Experts of a small language model.
Size: 13 layers, width 160, vocabulary 8192.
Below are experts of layer 5 (counted from 0) of a mixture-of-experts language model. Rows are named router (the router's row for the expert) and show model dimensions 0-159. Each number is 128 + 24 x the weight over its row's rms, rounded and kept within 0 to 255. Numbers have three digits each.
Before each expert's rows: a language model's description of what the expert responds to. This comes from a sample of Wikipedia text that the model never trained on.

# expert 14
It responds to: Prepositions and numerals. Prepositions starting time or place phrases, like in 1940, aired on NBC, from, at, plus numbers and directions like two, second, north.
router:113131184088123122082133106147137111133131120108116105107137108132124148183113104118169118092075085140137146099149145104106123124111099088169170131139156111136130115104129114108153136152146129136144103159143104179131153129122164111103125108117116098131140160130128096144163142129139131120131128132128112133128135136128136159058099093124122177150097153126142109136126096194154179121145089160132117108173142116170124135153119115134105112101154101123169133126090149167132152135076133

# expert 8
It responds to: Spaces before numbers. Bare space or line-break tokens after colons, pipes and commas, usually before numbers in infobox fields and tables, like "Crew: 23".
router:127065161179124132106135139116129095133139107206115113129113086104116119142131130120138133109096125129121116164135173150097120165149143080122155136127172084139108122142118114125152139140151121161158081149136152120140139122123151117130147127098137114119130126090072107123164126104163112114132146144170152134124122152122143169097119121109094164144080121132170121102127116131079097138120110164123142176122088127155122097137178094154112112076165125138119143143114116102130099140105133

# expert 10
It responds to: Function verbs, prepositions. Auxiliaries and linking words in running prose, like be, was, have, been, to, for, often in "to be" and "would have".
router:150134165124093139122159129098125129130143125193108125107130095101165140183131097112184147119105097107147124145192143138097146139092133101138138142083146135138104122084080093112134142081121129157145124129120138103149131138099143115135132114102117142101116124097123089123092098092172129152111179159161143118089149118140133116126124152131082116133080161089138111104119129103141092105168149161086109108131147141140160147121115119131137117150138146111145136129107167150158131127106093

# expert 5
It responds to: Line breaks, section headings. Line breaks and heading markers ending short geographic stub sentences or sections, plus place nouns like village, County, District, population, station.
router:139129171138101119136177115126140103162149128138107166167133133175161142116118074152166146112148112111161096110152128141121122156102135074157119138121148120139162122134146098137119169092130155125152107110125081131142130128090151136083146132087170123147117137092101076083110149157160148110113111142173140106096161152118175113100128144121115127127105145138118095115110095130124145077155081101063125132114104080157123134121166139144139134126122120116131136142123123149145150132111117

# expert 7
It responds to: Articles and determiners. Articles and possessive determiners opening noun phrases in running prose, such as the, a, its, his, their, this.
router:120097167137104113109121132126147098161143141153171112146129092096145161133125088114166163084118094094120134142119153101131126143110141120152106138107114135081167143135110122115132160103104135145150114108100120121137110122090159107124104117114148156124142127124147114140124117113163103162105135134160181138106171147121148159120093137134095132144107160157133121141068100130148119147116114173091142169139179034151129134098146129119118114116142072134129126129135171114136087131129100

# expert 0
It responds to: Inner word fragments. Short consonant-heavy word pieces in the middle or end of proper names and foreign words, like Ninten-do, Lithgo-w, Kyrg-y-zstan.
router:122113126165149157143157106115151104133133126138142138087090116141159125157149103090101151181159121141161076156124129130142110135115124131144143126111136120145143165119124139102158105150127149142159098162139184106069112144083163129139071080112132108130147185155137084139154160111169097165134112116144171152147125157129150149111123085115131135130129115154126118136109121109113133131143115141149086120161136133114185111145170127140098125143148118150108160132137142123145162096111078

# expert 15
It responds to: Commas and clause openers. Commas after clauses or quotations, plus clause-opening words such as As, According, During, And, e.g. reads, "Bloated; in 2019, with.
router:144106134134115164125160092076156113113100149164116149151124108089112135127161160099116122150134126113129126098133144108089081135130100148158109168126171129095137150122114083107170128114117112157173109154128117058121139128111134113143109102128148112127156149132122105135128108094143137117143142142170094134101143126114158109119150147148078142144086106156124115122121146139106127123114144213113113121130108067126109160126164115128095139096142079117163149139107133128101092121100105

# expert 2
It responds to: Name syllable pieces. Vowel-rich syllables inside personal and place names, often after a capitalized start, like Lo-re-na, Pi-et-à, Ne-zi-ri, Port-au-Prince.
router:093136096147110164108149148120155118137111156096163101093117124138120116120168117117108132142128134115151155146132139107090119148083099097143107193079154128108136128138100085108134172161141117171144099161129116129127141143111108149173152144081147137146134155136129155125142190093125097128137147132145147133121127140130112080094098123074125128132103110144114107116086128123160076088117154169128163174158135127147129095179114119096111114116145123116110147127148122125144118100110095

# expert 3
It responds to: Clause connectives, sentence ends. Sentence-final periods and clause-linking words in narrative prose, such as when, because, however, but, after, that, why.
router:105120156140104154118117148136134123126136112116114152131123081080140129122153112142168150131117132101152118114177166096106124174101073130150123131099123138149103160123107102109129142090129121160129114121073140092160132102132165133149093143124165109163098137145138134164116142111153105146111121184119133121103126123155149103092104103134105128200115150133150136125124121116125147059113137180129108122118132078169149148119120060150126139140125083111163131148103098104134113115131129

# expert 13
It responds to: Inner digits of years. Middle and final digits of years and decades after earlier digits, e.g. the 0 in 2010s or 1950s, plus capital name-starting pieces like Mi, Qu, P.
router:123144161146122164140155107138172149137124078159169157094113080068132126152094117124135132148152127112154135133159171113102121133040102166168125147144121079147134126105146121109143124116151145155144135147133136135137106112116136139115118075120150132180102158150128120144192137144129118132142106133146134115093156166173117113103134128145134133126122119142123073111133121104126126128103057150144124103147123107114131134133122088113132109116154096129134132140154122143154121119068102

# expert 6
It responds to: Pronouns and participles. Subject and object pronouns (he, she, him) and past participles after was/is, like known, born, based, deposited, in biographies.
router:158106160129092164145146121107148128121131146115097126111124141132150134112120127123082124130106154104167101143127131132126123119134065142109184151115128124142102138116140093110141162087136097138132084167146125136130179149101149101128126107118110123128129134120125086116125123090132123162121120141176129121091125125168189156119081121123123144123122151097139150093111096128137097076134074169075132155133175064184121159091135125135129148124131141118148149127107137122147088103107125

# expert 9
It responds to: Table and field separators. Pipe separators in wiki tables, plus colons after infobox field names, opening parentheses, semicolons and equals signs, e.g. Names:, Sport:, Sport | 3:18.
router:099066122151119123123151130127138104131125123202149179106110087073121128157159110146140134136105134125133106117159136106116133192105112110116121147102128125093112138112123105126154114124128124159145147101116150120092140125090122148126136154080159148123112156123124132099138184141159110141164157131155151102127146134148136160115125121142145123163128125060111128128131076163154095140177130156127166118132144120097126141117132091112116144116168115162136135126057151124135130119086099

# expert 11
It responds to: Word-initial and mid-word fragments. Short letter-piece tokens inside or starting words, and titles such as Dr, Mr, President, Queen, e.g. def-ect-ion, mer-cenaries, co-ve-tous.
router:102127144155125136104159148146134103143122111103139127096104124107132121120134116108158144090074167098163109135127160120117129137091112120155133144125124120113148136137096128114146154068104155130126133184091106173145143154127132169108113126104149149166176133099124102118149153078108093124092127116149134112104161143115115150134097118133137126152119106149114095136108131153112109095134162138130152135115136136192103138137117086122127189075118148185128138111120146103117097076082100

# expert 1
It responds to: Digits in tables and dates. Single digits in sports scores, table cells and date numbers, plus month names and match words like final, e.g. 6–3, 2:59:42, January.
router:149153154148114136147066123102166118140120137096130117104081150105127157143167112122099134123123112131133104126154158128127144129092100082131121138123160121130139144145154127084137128168131182167158107177146079086114136132092117136133113113099135147149164147094097130126145137097110156159132189162142155147111155138148132121079121128120112153160102170144133109129114146123092110119102117136131111158156140133119113116123140153117122117150130122170118152133126134200117046134131147

# expert 12
It responds to: Word endings, list separators. Plural and suffix endings (s, ers, ation, idae) and commas or "and" between items, common in species names and taxonomy.
router:146125117139113082142154154048125127147102105118154135126110143100120118141127131111131150157118147112173127107143115148092104108113142136170125151112121138108165149136111082130119171120119143137143115100139129104058130124110159118152105120141123120127110126107089065132127161101163076125115162128149141070121145126115158142074145104072102134161146119135113081132115083152149165162141140148141163135126131125113116160119149155121133115103137089129123154158141159129129106138103083